{
  "d_expert": 256,
  "normalize_top_k": true,
  "n_head": 12,
  "head_dim": 64,
  "init_std_down": 0.0,
  "beta1": 0.95,
  "warmup_steps": 103,
  "final_lr_fraction": 0.0,
  "steps": 8095
}
Below are experts of layer 3 (counted from 0) of a mixture-of-experts language model. Rows are named router (the router's row for the expert), gate (a neuron's input weights, with its number), up (a neuron's input weights, with its number) and show model dimensions 0-255. Each number is 128 + 24 x the weight over its row's rms, rounded and kept within 0 to 255. Numbers have three digits each.
Before each expert's rows: "gets" lists some tokens that make up at least twice as much of what it gets as of all text. This comes from a sample of Wikipedia text that the model never trained on. Tokens count by the router's weight.

# expert 15
gets: " (", "–", ".", ":", " –", "/"
router:132099153116145085088108116121141135132117110159150119147096097174128147132130120132135119145158089127129129099189106118077133135124154135111103124133095150136128107131160114103132126163133124115100103120146131135172151143095127103124189134109067088114131140133145138151161171119135129144089082179117157115111116157116145102104205128152143131120096123089096122098135077170104168097122085136132134181169142081104150154127123140163135161127131156085147102147138193152133110172152104126128088130135103159156149138136121121150154126120161115149100157135112113139138114146090150133104128120101158132131136153109117118104137119128088132147109151150096159127147104167149186124114113141127108091107164134082145126139133125097100124111128130094141182112176101160128139137127133
gate0:136129115107153141108137116145162090143140104099161099119129111071123154120125096103179188143114104126107122119122134098150133133128133152127150148100109134132092143143122153128130146105131111130110176139113132111150139142131120058128174118131149107115109112141136103149162150097090165148104171136111121106175173123153116093105110185097114143113146154155138104089128144136122180125099109121120127127161114134147146103117138084120159134158049147122167150185136107164166152118121140133113154106117195131143132080125151131123139158165170145121104105092151137136099098115162148127142126142138171147167113161152135116141174123097135102122116093098138153127136117124141152129145134142102151122150105160110092116106131143132095102087106153169092091170131141107117130114108105
up0:134126084175110077155161105136116119140136101107153155155133195124137159124122134145130114133156135137114122108114123119133117104088119120186115084111106111126138165155120128108101132117123128092115156130112134088102132118148123121110049147136111136133144096124120107134090146142140094157124107109124093161151132133162150089094112143137134143101157155126113131127157137145105109130159146133121100121119099161132164080152119100121128159143103104116111111185120126115117142134148117116122152136120120120154146118113111121157081093123189166136134156171107143106124122117091103118121136177120103107110106144122127167103099097158148078099120101127122151127105106108142138146138139153140106155122113096133118123131113123170127107131165107122147117190158127117131133150163170
gate1:147169107109127118136105085173131113122132113097080132147180133149141113124130164108115082150105118100166107106098113131091123103144134117086110112130099133140141145111188099117153126158120171145156173114145138150080138170120119132121131150133137105124152097150164105089121117116108120131119141156119128133179088122149137129163185136114114075139144128132164113178165085114145155093119137166152117094139119135130155132112123098130151138121134147144147098146110096135118133126079163110108124137142131162151133152098115097132156140117138153169148079090130105113149132118119101159110125059098112135142117128136096102137093121123130090143117108112106090080140143121091123121165127134123094127072129132116108142092132123095106077136126140109110150175119120127162153115130123
up1:163127130153109149154164124127115157171117167113098118180123157110122142127117118143136107137120097101130109121154153135123109148145127150117109097147157120162167117116116121117145050168101118088125150124138112074144118141115105127132138126125099122120123134151132138079142102160122119152111098124144106137116098113107097151148106119162113119122134089085084112130140141150125089121143167144124108090129120156132080118161140150143102138132141162147084156112097116157108154052122140105128108124101125115138127155152121152147111072130137109088108130124085141122124146187145126118106127141122117089162103138156112125137113123138136113147111124090111135165156179148091155098117100136118114139070115105134137129117143106143140123059192138131137183130111078104084118100103116
gate2:159144163123131151108118129137088145106132122134108114116106119145102132116088158167151117124124124131152151174119179108108149149137131126160123166117094161110097149117124161127120132099096135077158127142126136142125113133140097103124151162121119145172123103086126115118109184125163149130125109118129133104163144141145155153141165119141147131124152170139115102111172144144101154141082126125115126144174113098129141121128105128117095125141138109159142200107077140092113122083093123095121064112133139167160079128106118129133131137114149134174121138113091106085134130109113135100111139127133120083077125156116151103094118104084126153117121147078117117173155098143120105114089153122109124122124116102123121092122139128156100104116172184138173153140110120118102084140140123
up2:138149125153132127165098071137115099109187175125148067122112111123077120130094140141112129129088132138104146173127131122118062166135113134132137150166144151123131145144129102123134130139081146089122103142126139166089136124149142083092106088140158122094144106127143132135127174099100126149092084128135114098181143134124107112137152127135130100119117116131143099145173142113096067139078133125113145113144158103131127111180101153134110133129125118157169138114113150132142127106171074164161130184155102104133130126091143108127107129141172114147148087105124138149115158124141169093132119142130105162145150109120117092099095121124122163139145138109129120122154125114142130143180135111103094112101136126120085152124139099151067143123183124149153146113115149132140145118081141
gate3:159139115135126122140120153149149096127111119093110132116129139165129094097160095116165131124170123114099163143123132087120079134107138131132110144133088153104115084160138126137119172125150115142128122161131121114125159132152110122110150139136120116145131126122140156147128154135096091146106123139113119086127157081150150156139134142099144085111138106122122142146158136128115158114102139091102157135135135111113143142194155098125131139127148144098122136133065156157137073115156167153112147120076127169109120155139138167143084114094140087126097145168112143179130080160117146151095100100127144163135102138118108092165148123067137121108136175123128180155140106111104163142144127159165093115148145141144111106143136171143093138150131190126121144113137148102152090112131121
up3:167115106115144110146117151146151073146111126084118146118127197130131134132121158162106174134158135101107126153108146129184131146134125130082153120115135181108116123117154146110150129116102130129107107159147134134122132164101109153096121137139132130113136148131122108154145140103157184135121123123108152108107085120124134146145107150124167154097146111182111176152131149098126128158097104171120104116116114091119137153114119167140132143153154113130131133139154079143146139107153100133141108117132144140148129079112161120129124128180121127168152138106142155124106130149120102171133136166108111127133136139157132154099110118131152163104130164106142180114142130120157111124122106135133122147101105140136111210091117109135111131097116116153162178104112104138137105133084134

# expert 0
gets: " was", " to", " is", "==", " on", " were"
router:103119141125176113150130131149099111099162114153114109115111127141153135138125137100130070115100108113140095109132147126126086140141117115130153139135143111126152120105139176108094088101124175114143115079123113126122169122078125141113142113094094171085156119103120154121156141133167128147109119114147143109077085103136166127133107116146168094121123148126112126142142095167070109124138133131152093156115120127162143089115171154132156122132173158148147156130119103139121096129084140121157159151160140111172157154147153165134123133133092092087142136129130130090129116112141077178115080107120114138098120117112096100136119069125118113120125160161159110138109099181145086180138102106124137125099131159103105121145099143125118127120113141148117153122104149130141182102120155
gate0:088139158151150112114135120090134137098172173157188154087088164124140094150144160076170110111106111175140119120159118105155138083091090147173138125111100114120168139123139133161097129126134083151132131112138156114132122138145100097174137151151077165121121155169108123147141114116157129080137123151146109148092140112137165098163089126114128154106138130105136144125169137100141171195138182078107112122114114143139093129146121127144128096113126128135122142135116124111125123155123159141116152145149147093136112137141124093128167149124191131100153115138142149102144109141143151152127133131130145110087094167109130126127159106154141150107081127175123126131152150139087127145118124125130159140107144151132131138139147093147142121151135184111107114156113140116129115138138168
up0:128155121138127165119078134122121109105147153142152108117156160134134125118120115104139113096163112113106160143125118133085158159130127128107125091134099147110104145111180087123124153147137104088145108152111098048125138145143109149127130136148129153102147137117160179113123135138102123149121120150115128173136112121164148140114125142098114161127127167095175105117118128076151156177177137165071119132083162159173113125146102120141115121126133138135136133169113137125140122143128133094151120144115114126139094134144136097064134155167122123154137139120074100153112137101149128125124083122154133163138116144136100073132102128133127121137138119149137109162144137137120127123129116189114181109148158134105111115114112122144127136126094094110137077141136105108110115124143128
gate1:126076150102149111147135109101143146144097130113078107137131130104103133146151131145142100138143190121114065131118138130155093132107133101122154142088106148104128140162157108102107142150141121120107095124098136088130149137136143101120090075138123146159095128120118167089148149159169108112105121129119095090093151116097155111137131144120135097145092130124080150112121149104126170141172111109154121117111126114127126143151094171104110141159145179149144156111120159132155142117107154124154155099119153144208164129113115088119114101152154160105149103088088082161106141135143116149128155121123094112124093130103120119153180139153109130114129084131188133109157116105133095082131122174126145124149114115160121100096148176091120132142139118138142122069096101102096112097140143
up1:154112106081134132127158122126143159143115131157170140186123075172095118119153077099176134108128155147125097121128112149152138132162135146117129125118113086137147109131116133154154160081096086146167141125168148129141147142128099095147133168144142118134135129132132145141120148103143114090136122097079159161145126160110127160146120161129166116136116143141108153114127137120111093119150116163126136129112132106146146158134139100115166141188085126145109112089081098118172177139135097116136103110141111129064100131130123098133162137148118125172123101102115124122139129126125119140084173089111170193150150137097158116108100144148146147103175114126116181119163156144130114139145146093147112143105150112121137126148111122135175144119164109124146118118084116144070122128131111
gate2:152094124136108134124128138127124113131132134127076117141128128130154159136092148101100132160151121146124134141109127124097115147109116107138143081142086130111112121151113148110163129128123148146129126127139153159115094106124137149109161132089134116132121109147145111127134140083150161124102089137118136136131123127125095138095101091149138104132135080098171107109086129134153087172080107104096100153117134124107096127109133143187138125131155164132157158150077091071148101137090102173082125141122116155130159099120108123155130120150126149107141154076107106105150131142130159138098128146178136152166126176091161086132079148106182113120119115110143127161105093152156113137115146117110165122118146132143108091106094107136085142090099122141121143154082146097149142097138099
up2:109101136123126116108174114124139092136117163119111108137150134165137128103104083098122120114141127126146114135096154135120072157112137189118105136115123152148130085108115099100099118140186138133121156144166122090126146096127110200150107141121130119140094075157087103106148138119111131132097155094140180151153127100169138125128103123129115063162106119171092090104125141155109131138112101185139118132117125187128154153100110100105167148092115115174147152120111138083075127122133190130070118114118190116113181134153170120148141087158139111166091135150144088150104119127119167123111127135152109139152144154074149118088130138148135154114124160104147122126141137152060107116112140097050140162152114161144138136116131122147145103079100128188099128130153102114138186091145114
gate3:115158117116145084139161124128108108131092140113113141114122144061164117156122109152116134129172136115089151125116103141131128167109141118123129104131127117160097147162112135120100170082123121156128125134116162122122119097163159166096121132117088109116132138125166116144116190188130124145122127114094186149087100144148124142151112099091142185134136141111154150155165119132148128147104132101101106119120128153119138119118084171165082154151121069118131113121121070165116118112152086157156144112105104114116128124134145150119106127133162129143105117155150141122099145116084111172117123148156122132147143124088135130127104158128102135147147124147109172162154153155073138098149092160201095124096177139110148113134216122123079160159194182147090158110152185145139117100128129
up3:137129172134125110178130153145132131104164133153115095139109090090116115168120100134165148136145111153149114158154157147113133162142139129136131136208133132103118090134155104114138135119133122125186155110110090128131128150132119160123188126142167122129134141088100151144143115137131067062095133153139107129154158109066142140135145128147128120125151103151134180108134189134093124162137150090114131124107131128141184101179121125110115131137124148136131142160142149129120099123126136145156089142141109171141109146119082124097106137077135119129143106121136112098104074157105155169115121121131164112131101138161097105114141139095129138173085118128182143137109192140146142190092135110110117133125138142101111161134126084133153140166141086148105126135118136101106104124178134

# expert 1
gets: " and", "'", " he", " it", " He", " which"
router:079116123119126112119102125159112110079151111139097174143104128129125116125142124137148125176121107155157116101123123118128138164171192089088132128113115135130131089110102100126135097146138137131131115135113104189118093196136146134049131132149111146114179171145096097135147165117101122108115128093112138142156104134131127132116092105103105198114133131090152103146134134176122101059105110081112112124103119125140146108113142116148107126102137100088121180114080119126125168139128114078174154194092126125138132117161143148113137107101119136145083109133096131172111144156116162132125110076098113131117134082121137129087200122103111146129141156124138168121114135154123147140139112172119133087105140155147109123122150102119125076144119133148112131110138126152132147081183140
gate0:133128127121188140110135108116126107080145099110106141067094102102183147082177115143056082165130107153137116134114138099124121090150147098148166171156099137121105099107139100181158079131119109149187108127131122086134100155107144064158141113116123126142138137128118135150110163192118101085150152127137113141112145130108104104133132134142136120121128117101108103105185147122172133098129117132193112085118152138136136134160126145112129125138089148110146139150130139123153179107103092131119096137108141122170126125147120104067125094126131116127137126104129126100141078107171143150116124152098118112119131093133112107112167137148080116149135158113151133141137135096150151137090128155179153117161162133180111154152141101109146166136120152151169140086144169141126126121146123
up0:105131138089141100088133097139139091132122095114121149103113155113118112132130127144151112174122146092169164131101126150115159149123134126098112131095139081123169084154136093129114109076127139170130135161140114152152118119100124107125125093136161096135111136092108124139127105160099099128186156160121123140155121161123118175146131112112099123157121133161123093147071109121142104060161137155106115177155126089129099149137102114118118126117099118086093092144150114136113156127106127160135131166110152127126146097124114125135147124137100100131086124119104117159092115121142152097130122069100111102133104120079130123129158154155166111108103131107167102131127128126088109080135150126152168174148139129131121105136126092141135121141152161125132123112111094108145109128146122
gate1:125114127136153093140099142146134122188120121151127082167145102086090169092157150146133116156091156140152108141142146119104099129148113118109151134157103084130144174135113124119125132142171091160114117131097112132176092148106113150172160178108148139115118136190104148098134142158102162117118134137115137152065124119101131163149131131138146151124108133133150117069157106102156089121121132149098115153134135152133133092118123168082130136161101154097101137085113106094156129174127117156153130140097102119103074129111146154100079120113138140102145097118098164100110148105110147176107105157177149127083148162131138114133160120118121141087167163122141124151155115124112145161147130111133128152176125132104108175153123112102119154173183141116108096124114113071134111102175115
up1:149132113131126151153142129149095158140141146136124158140143127156125126145150116117117117125113089121131117124112137161100107153145151088165146132135067162106168161128121142143152130161110130089140138189086123177125139128122124143118176130134111086103129131083157156095111113156167109112123160096112088102155139090136122138112116140133129157178157141120125129135152124124099077092102117122179094103145129171127126146151177126092120121102167125160177160150130133168126146110124145156136076108137120155142154146107097082065138159093165106131115089111119122099110130130120090128153109134102099110126147091123111135117148145095157102115114151102162117100152120100142128109099144125126114140114138129110134137128123125141147099087117117144083139115136132112114112139157140
gate2:106119156141132103152121097146110125157137112184098113136140122143077109173121149121177142107116159107103143129126099127100140145127144128099111123110079105076127160089100152114146152110121129173139127126117114147147154136111133110124138136107130188143148153114104123158132112122097104154121132123135142164091109156143126120116096107148070133118152126123125076130125113154137113139106132122171106105155119125112170132121136140141101118144118132127127134153128154125126170111088144178127156108121139120089131115146157116128100140124180164097105157141117135151067134120102127129200148147093164112178113132117121163092194153128086142087135148124139038119147106126109147149154118109123147158122177154135113090182146129137114095138092130138114139132096092112150104116131111
up2:111109125134144132135135099078112117156118067123114114140117115119107099116146115102114102120147140099169163177129164140141129151114088157153098158145122120114147142114110129150124112124155107102107175127141117104181126120118102180130169137157131116076132117162171125174103146128119175137130117163127132146136105106127138141107126095148105115112103179102096184078126104173074140054099136124113145129151117093108097103134126081142076157119125104137133104187108135139092103153107157161149135074146166139091155144123105184092105140185136111138105121124123155140104141142138095117138119131107115115178177123086090164120112158156134146117171093127125128118083100136129171101115141133151151104134153128103142117156114134084105121123123110089146136163103120113125138123134096
gate3:108125147131143138169153120132139121121156123087128104166125148111147148123098156133117115148111121133136095128121126124090153121138068092107131184116135135112114136108099112158145138093106179108155082097141151101147135110111216159159145108106124123113105115164126133125140128121145126133129105147109148101121123124130136132102128113125167119124132124112102166112149193117141127103111178122152115160115138168103114162105125174139088126126114118122081135134178134115102113146135131145122124139127111150169141146154168166079146151114089106120150113111153143122080108105171130097103119130102135140088137136124101152089151051138129095156080148126107128158156116138140120154180133184118151143155184122123168122125103141121103132118120127163114132139138155125089119059180127
up3:119090149175122148139163077089144151111120119164128138165149106122107129124106154128124110134088142157130096128147163129127106175085137128096146148084095131140129091131099128137147144121138149122129121135103109127144174101170110127133142128124119151158130206137106134112112135113094108121141157107109126148158083125122186114139117069114123141136108139140110134125137099164128097109145153140114132110109119119101123095074143117149152170123136143108119193114140095184111115133091128126108097066156095148110128169155141158107102122116096128098135133075130160098137122137133110135141121146162135182135144078110147127161129119099080117158152162099122098098131121138104172154097112139129105149115110102125137102100156146113138130123130086135154103124149099126089073134149085

# expert 6
gets: " |", " the", ".", "|", ")", ";"
router:084139113085121125134167111130103140118122113113141115116129110181129118125132128122137141105105118135152109104143140143111145105134144154138132196159142148120146086101140103086169119130156175099156080154157089157180075107119133143123130136132119176117144104141137099145143168084140147129148105166140137131133147140110111099111125064144153124163128082136140150126109138117147172088110104107157119121127171115148209160156095115149096151139151156123152126102107151114140097121115180159128125121122149082155140130177122099107162101128106112110094160137127114109097089153127137095127165140136106125093136147151130121097130083142088175131099152156141131126164089122153164104147097143108109096111159127126092119140111098086079142103113147147143113129117143098133173136131130
gate0:121140125136109101093123131123089057123156132157166148127109108146164096136124151091113149160143098116180127120103105082172143136152136080134162114137131128126126125151149147132143094133150145133166124183127136172154085124142139123147102143106144108126119116145091099123139139124082131096108124186094128147082102131116133130090145137105096175167099130133118112106121131143116143145132111125124154131099124146131173134123102108116124160122133085140140140143103106122129133074104105142116141121075119145122105097143133150120144123167140174113125092127114117145148166143136138112087160122143136093134104113139159077101125141135138142140109136124160130064110133146127084120091098142147096123145139180076159087143087133087132095109123118103120134124119127088104099121136101
up0:157120170101154107113093131097137122105084108140178136118120095114064129177130152139141132137116144149141132112121065174176101123115145075132102136135079143130111149141140186156097118073130167150119125102104124180090111136132103142105114143099145143116113110148175121103126110159120141136150103146161120117104098156124144142130122094121140170086123101117162113113130091145114180131130127149157099115108115131137084144177158155113086089098127106146117160163120123099119107132134157138100111138157104144170154124136098132097130163136133148125107147105107151155119128162158144134163111149097121145115135165135173134143107150099129106135159167155164099126119081156135143166120117101149130151123100158122169119116124121128148157132073155150158107093124123092108125130097138
gate1:140133154118113103121134071173134097093135156132119156113149124079130156154134115125173152137084112126106119099112123102094127143158122156137117148127091102116119142160131154111133088084089136094125165103105103084145083118156159136133107117143117085116170088155081136118154160137125132146143134116119125095113138126069120099107142130086094151131087121101155093150111168112169081166112085077135110096131153102177059164133123102142108145132123118116091151105135145146133120083112090133126128091089114112085159158125140111125129138120137140147119141081148118121093120100105172141096165125120115169139128127113110135127127119118079118153172071135160133087139087135148140128181130160167131113119097113108124082120103147101118111096140159187113125079143148111106137089128165
up1:143123123142157123141134134120128128120074119123108100148108157102115131105101163068171150117090135068133122099089095101114122112111116160135130132101076102130150102106153120181091135154137131132110155086103121098171106129161130165144185125132163103116138124158118128115153150134114141125110101067118114117165194103119113093117183107137137181178136142095101173130105082134136161167129119143150149092110133144150085102126077113130147115104104082086157081150141124128110125124119133132133114134135149152115090092143128139139113137099141082133111135161139138138167119139151099154103137079129103121140113102117100094128106133108119119105123122146095122125098122119112120110197117138165093146119105160165130104119137129143138109124107137145133139125116129159136156148137168
gate2:154159146148143107170168134074120148182156116128157134130125100143165109125116125139126110071108097133126117092118128105106135115127121156149151106151130138080109107123088112197126159121163137130147127112218121145135099137114114110135104111149158135111129106136132146108094165109128194099136090116154132140133117179125192119132117114105121157118076125109138097168106137098137109120078181150134101144143133095148122126126139126137079155122128094154137162148091123115107118107098165114140106113113120116073121095126127123150161112108149151119160136137149114115142075152122164133128108134154141142136141116169138125106109143131141112132166153124110172128123124120093163122114148100116121119132103100075130156162114124123150108121136100138128144129137093113168130139118116
up2:092153154148128133114151171093158178113135131107099143155093156108107140126130140095126119098147144125122103107104108142168121109117127154120118112165133113170124169132142133119124131148154145150081104118134119099147126146123164099155130117095115094136150122133126135167083089144054123124104200151134140117106096089125107105151167157118115152157146101160181147112156167134125159087093088161129123149102116117117123124149166166135130120112128139074135115126115101132130133142138161129124174111125118149091138127146096138101148106164164148119140124118128089124170143092186068132157172137145135100121160134124129116154128121149142113123138122137102114144174168098067137099092126117109107111184118131139102109115122094157116140132107116125108142162137122135110148105094152
gate3:132114118098138136146127101170087129138087156118107121158116110090086168149105133137115152101112104131121165140143161089131105150149127129123155165139114095106124151109164114130126093106126117124106146133146080120148149142154091133158153129085145102163135135089151125103106099108156149158079141149125185139162128142119116151156148115144114100115154121155173110154117116164093155081158090131116110157134149133138143149091113103106141101114138063143141104101126128127109140138121124121088132138118113107130113093135114148137129152150110078112165106166098139160128089137113119127102119165144120154164134164130104163152147094135143133129121104127149164105146116081161141124167133095134161116136136170098158087120149129154139108095141123149099129143111175133127133100158122
up3:117122151108169126149116175110161161127125138117126166102105117118135112104133166155122149123132136123122094107170066094097107102141129112143135128113199137148120141148125151152134133168137117136144160108136145137105184152118105111104133111103107143119134139142149087171087136166107160130154113114113083173113129124116123080143086059107130125109160147118162152127147109105164157117123138164130179095128139138140082143125124115125114122135155122121091151104128112120121118121127138156144091110107113110116159131116137117159119072130167142138105103138136115124156101132119111132133135163099108101124141096115124152103113125150150109107100134134182112125119157142117136145109070152149111123112118110118079152125146141137175158128155140093136123124159107122120129136146134

# expert 14
gets: " of", " a", " in", " to", " for", " with"
router:128123148089198116113111129156168127102141064124122120133113133122118145145116101109121149173126114148135119126126119099125142103146107101105132180136151127152159100092117164110102188133132148087140141161144078197106140127116148167092105133155113159107135097104088126175098145122110153080105108140116122159172103151094163130149177105127156128138131109128140137110128138131117112164152103136151114141125104082119172111092120125137109118095126135141117144112124137132137149134159126090107121134171145121150110113156166167076118122122130091157105167104113116157094103157106103135118113151129120116132156128113139151129121073117106124156120134113129154173075118209140102121087124124132155147102150137127124137120132170169163139116115087149137117152119114128145104125127134
gate0:114152133111153170112133142146134162107141113112110106152152114099149145172124070121105091149131168173135134097147116167144134159171130126158121112135168156101170127130159113140145087107108164108159129166113132103132141122187102127134158109109116104146134138142104119117162071096122157113094117138138162156097149088124140149125145120106141159184102112105099125120104109156138117155116075123103133139084106117100176145147112134126081142134100095126151096146155098130092141071170125161146169104112144108088150116087147130124117124119131144092140166149126107151139119109083170161130145114160128097099161109115126110143129145131128148143113170112160129130153141127104126102123115100103164097125164103081114155122116100140127072123121130149097129145104181135125103110081101
up0:170109172061092181116151135144119108106136092124128110162112113148170121109136102127117136132164132169091103120102101154175127107170181122081117150111112185160107122071174173133095117129061118137108100095096119138169098128150162150114111137148152169113123134123112090109137085113106110127160148139139123133169118151109136138130120147112160133122108119132113130106116134161130191091131112124133095122119123095119114150112127142101098091128177081129077108080073120140130113140177151128088157138124110105153128119138138180157112116183117142161129093140117120145170120115139100097152162134102164115113111095145129161142135091129117130131143119128124128146133137116107142138131125145165140083144062113134103131070107109078143095096124153117153096150096124155101129131105142
gate1:108088134098124150117157161083175141097136102128157117139132113082117161115104129137079138098182064153147133160137136132169129109126114091132128109148146139126148110145093135129132118112139110056144111170102155109156112113063137140147146142117152129104149125165159102117130132143089115108126146156123120135164156117130130152132136144141129148128123103146159059138109140115137126131096115153139147137125173114109113163119111160106114151139128151147129117189109154111152134138142151122157146141141112128121136102158141121149113148113166109089157109140092099115132139129096156123085095094144133172102133139086153138099139147089157134141099109129142137081113089111164128155121178103169078137123145140141119110132103119096151106105132159115087138163121101134126183175129106
up1:163131127187146116148140127091130083133099116143118132131110140104114143141100101155094130054145153084131149139130140117170113171118130133111118115134150087084122124160137119111147069131142161122071134124140165118133087139144136100148139126102128111146126140165137128103127148149138107139155151129158139086158095111145098148100122118122083143087140138125105105103142123109130137123085144098130121100130133138149163126109131158133112099110136134131091149130101087155130110133144163141119135141110123099103119114102122104165105185133154131130157131135107103116129121150127134128121156082174129132097096160115149110089174192158098088092141114163117136148102102126135110142154119166083155119109153141142122174179144127054100150147172124103088164070118118124117172150163123
gate2:164118084149189141155155189115095109095140149161133117116112122155131138155074130120099197104118136137095127152086162115102152155107126135176152105110121090079101096092126098167140100108119112108168092103129103110152137117139142154112107102146108141092143118140107111086143128124102149134114111125136107138144151156169120133167145152144114152086106117125149124133095107137136097120149123153159134101096140168197110112144120111123080156096127093113098111152162115140150105097123162146124123161142124135158121110106105108093100142139088127125139132145171138134151112177104130132116118109151165127143132132120127115084110102095110099100153142111129147124144139119174103082114135137119118144177173127095158137194110097122141149134130152122121104107163100149158073144112126
up2:128122135134103131095128145113120158073147077100100169143101124145125123153114148108140117116105157112131137134136140110160129132149088153143136149152144129147112126115118131136125127085110132156104132131100115131071150072136178150123154086108106135151103119093135101100191132160132121114108115151128132139192078154135136125130113134134098122149109158084146132135135097150122163139157104123167162121090102135131141139143134144084138142089125158148154133095186101128085138156154127133076154184127153098135167073107136131105120119112121147123126134140119137112111171120111149118147182148134121064179125109146138111113144121130120131112131142142091171161140146133151129118131107128136093111121171127122128130153125118135125092127107118090090128159131142120116141136112151
gate3:108147146146118180118147136125177121155144124133135147089138132126138080146115111145129105122110138168120137144096166125150141143120147149119105177163110111123148103111137128094098149124160114107084117095169100121139148160111125151131110156093108080132100113154137138141134171132148126134134152124148119137139129101151099108149061103129140112149091139139102109097119143119137132156094107144145149080145089119131169117149080154134121121096129122120146095130149134126161123099130110184133109122118086119149111171053132149182107140090132121177100118119131115117174139134095116127122127102127106094152095155129141141129135110122130136099107176150108132136113168095145113123088079167124111126136152113096145163116124125105119170132149172126168143111146133091081146147134092
up3:144133181089116148137127115145148147132139160128137103155154137099118148167108150120115112104100117112096122116145154107128140120138140119093145103135112135100144127105149118107156159123167179164173151168083146168120152154094138090114099134139136135152166126152142120106110142068138130119137108132154139100099133134125132131125113098132121124142121133120114125126161152086150131163132075167137144157145152145145102146153107089111158086141164149081112104115139135133101160101144125078094133121135134123091084125142147155161156148131144147137134133139172114157133160139106155143112143130086146168101116153103123126134136185141152095133116141129191156125155086138097121115126150122163126123133102111159111105121144121099137152118169148119138142104141146144134130135130138

# expert 3
gets: " the", " that", " The", " a", " his", " not"
router:063121098083157148114129086110119151142115125096126119145126159105128114157117130134182175145104148150117128138138085129099118112118122146163130136079157131100118120099131127141177116133124188139119149130142106119123104156118197099109135147148098155131112129080108142162100159125144138153124085180101121152123109158085173126136088147109136123135157122105114180148164148127114098127096143135142139098104141132110116130124113155096107116130128128126121184160107134171152162115144125108109128169138158133162122164105127097122132160091143158137126164108126119118145145152143121122125157142177127127144134141132133131152145105142098145105137117130117088120149130114167155133126126166106120104148165141158127166131124117137147105091144102145123155161117126156114154136092139
gate0:150136122091149132136140135105137118127116132101131095094096131126125097122139131155118112153051095115105164107113106110101119119121109067159150149119124120113121135094168152142149098126129130089095099120131152153131152110156134127149134150136137148100159110124132174114090147151152111103130118153121127099145124112163156148117097098114144093099121113117147117149125109109159130103104136146081116109105107098083125150163088072112127127113096121136154129121105110132116137134108117190138080124102147147127105154123110098156164112145096126189095127107123137159132157117103119105140130090184146100135127102121113131166163123164122105075152124154102094150152114100116112168083088129069136092108096137178172168156166140167087094110110095163142112210138098105104145113139102
up0:194127124130144080137145162094136106158115125184147136101116088184088116144164106143131177122100165112137132110181118143162100183117079167111173101098123154155125139145149085150136140172117108102140098195087173128134167085147141105134124141098120125120113123159121117133142145162127116121150150162108099092088154142143139119126154126132103124098100098136121139146146150135136126143127145089150126117111091098138132113133146161143118150160098130158111107112153156142126157123164125125152108125132115108144135127105109138142138105101133125148113125149101191143127166128150139141167146070110140152113148122133133161096143112153070136136147127107139099144136104106095131104136149139153146105113157127131137153097123130135144108146115121118109116117122168115106144124114099
gate1:152114127110155148127127094134149158073137177077113117135123124088146166157146100156118125103099133110150138122135107122115119117097128134151110113112152104133155137157095139137154130136129115131138131096105097143111140121139095116072129151117114091114144148167172154165082130136154156080135114124082114109118126111101122124106114134104168159106147119087135130104121098155144115171126142129148134149156170123097122120134102141117161121095129162125127125100155105112124131096128079126139139166103122113163109136124099088125165123139114112120126114136128122129149146115118146087130143098129119097112078142113112083132135129110126096142118111144133082138096130135147095108128118162160115111094120113149162130174117118107147129144114113149138120101097105177095109092096138
up1:156106106136139158092145114116108138129129097141088136141148115178105112072144118116148115135094163135171157121069106145123148080162166098135141165131103151167116125124136144151137130125114124115139118108162112099139130131106135100125139077117164116127150111160070088082148135141135115149142138120134158106075162147149140129149136128122140125156137111122151098126139145130146187112103100068131139115141123163122174108108130094134075102158146096121118104126172120109132117133120137113109124107094146159119100128110147143101141188105167118106156162117094123130115141110131114176143139061142072101139139129118128096088134081098128153157127092134126123141106129106122152106110121128109116172116137146125086125132146124189164126122130158126115111136104160115118127130121136
gate2:126106104089110174127106148131145126122127101089114118096082158149119168121156106109109141142131139151131132139133135141131130074132114136155119137120110110078183111108127064148095103104152098100140166114117096176110111115100150104141176130129180084103092150102121174149120127145134125146107093142096110106135127112123145132148178122107130104114122127102122146144118111140084129104120130140121108145120119140124142187112144064124138112125109124129155140077143145130133127089135108115146163155122108115113102124143078137100082160172135123140141098171138134131097111117156109142120080152120130125138107152124165174125115118126104082129107116099153085145126102121138144119143157087120104107161120154146138105154167102115178145139141115147109156154122155121083158126125182
up2:123127111133089144105096132136154105145118131100130120185135129134132129102086158177112148134093164107159107117173108166162164128106110129133150136102127104115096119106131140113117139084077122119113157147157130069171119183174153168141132116163154130142141096149147161162120086128117103158161099141063120132153137170131146120157166111144122106110162078106131122113141125137117134097087107097141155134098121086063162084161163103139071191127158116153088152143090131160134123083092158115122166150123148134132078100123141116141135126123093120141193153145089151146179141094119166142074171176133101146117122117118116111135148130073111163147154130126151124151136138140141105152134132134115146102148082128120094084161141162130115131150112122127093125131098111164116156110140138
gate3:175145118151145145149093112135143148105115137108146130136130157121155097149100121103124147146150074142152191142091101137109143169153136162113131157129133115110165132156147136121119114125153115144114162109116142095106162169116138128151144144083100100100185114128147157112119149110137113089119129122141155100107148146096139148132147142131134137127123130110089140146127104124169133137101095155135105142091166177106112129103150124140154125120107110152078087157122082106159110168130102165122088155116133134165117145152117118116182160131126132127162121086144149106114107147129115170149096131142102136145131077123140148137139107094100138164124194140150102131143134134163111114133095118152160132100146119127118144152128150085106123165116134148115130103128113120131116115128091
up3:135125098158134165120124142131138123096136154101137121122104149113118123143124144147147158195123115102122124081134113140108100178135105143105134084132110175195130120055122110109161125113143137133119157116108163107133125146151131147179178138132134130103125138104116112129144105161142143159138140126102142097117154159078116134183125103133168146176104093095098147125156128111121155132109134115151151097129150164155080108130112088157112129134154087154143115144131140133125100145089122125131143141124151191117136143139100098120109113113111144140117125151134104132153151104097134099111127097143144114170120134172082126150117129140087177155132152086163132096178103157097108127179150122104117115177129127108137162115135107132125147090101151130141139136138083145161150103144119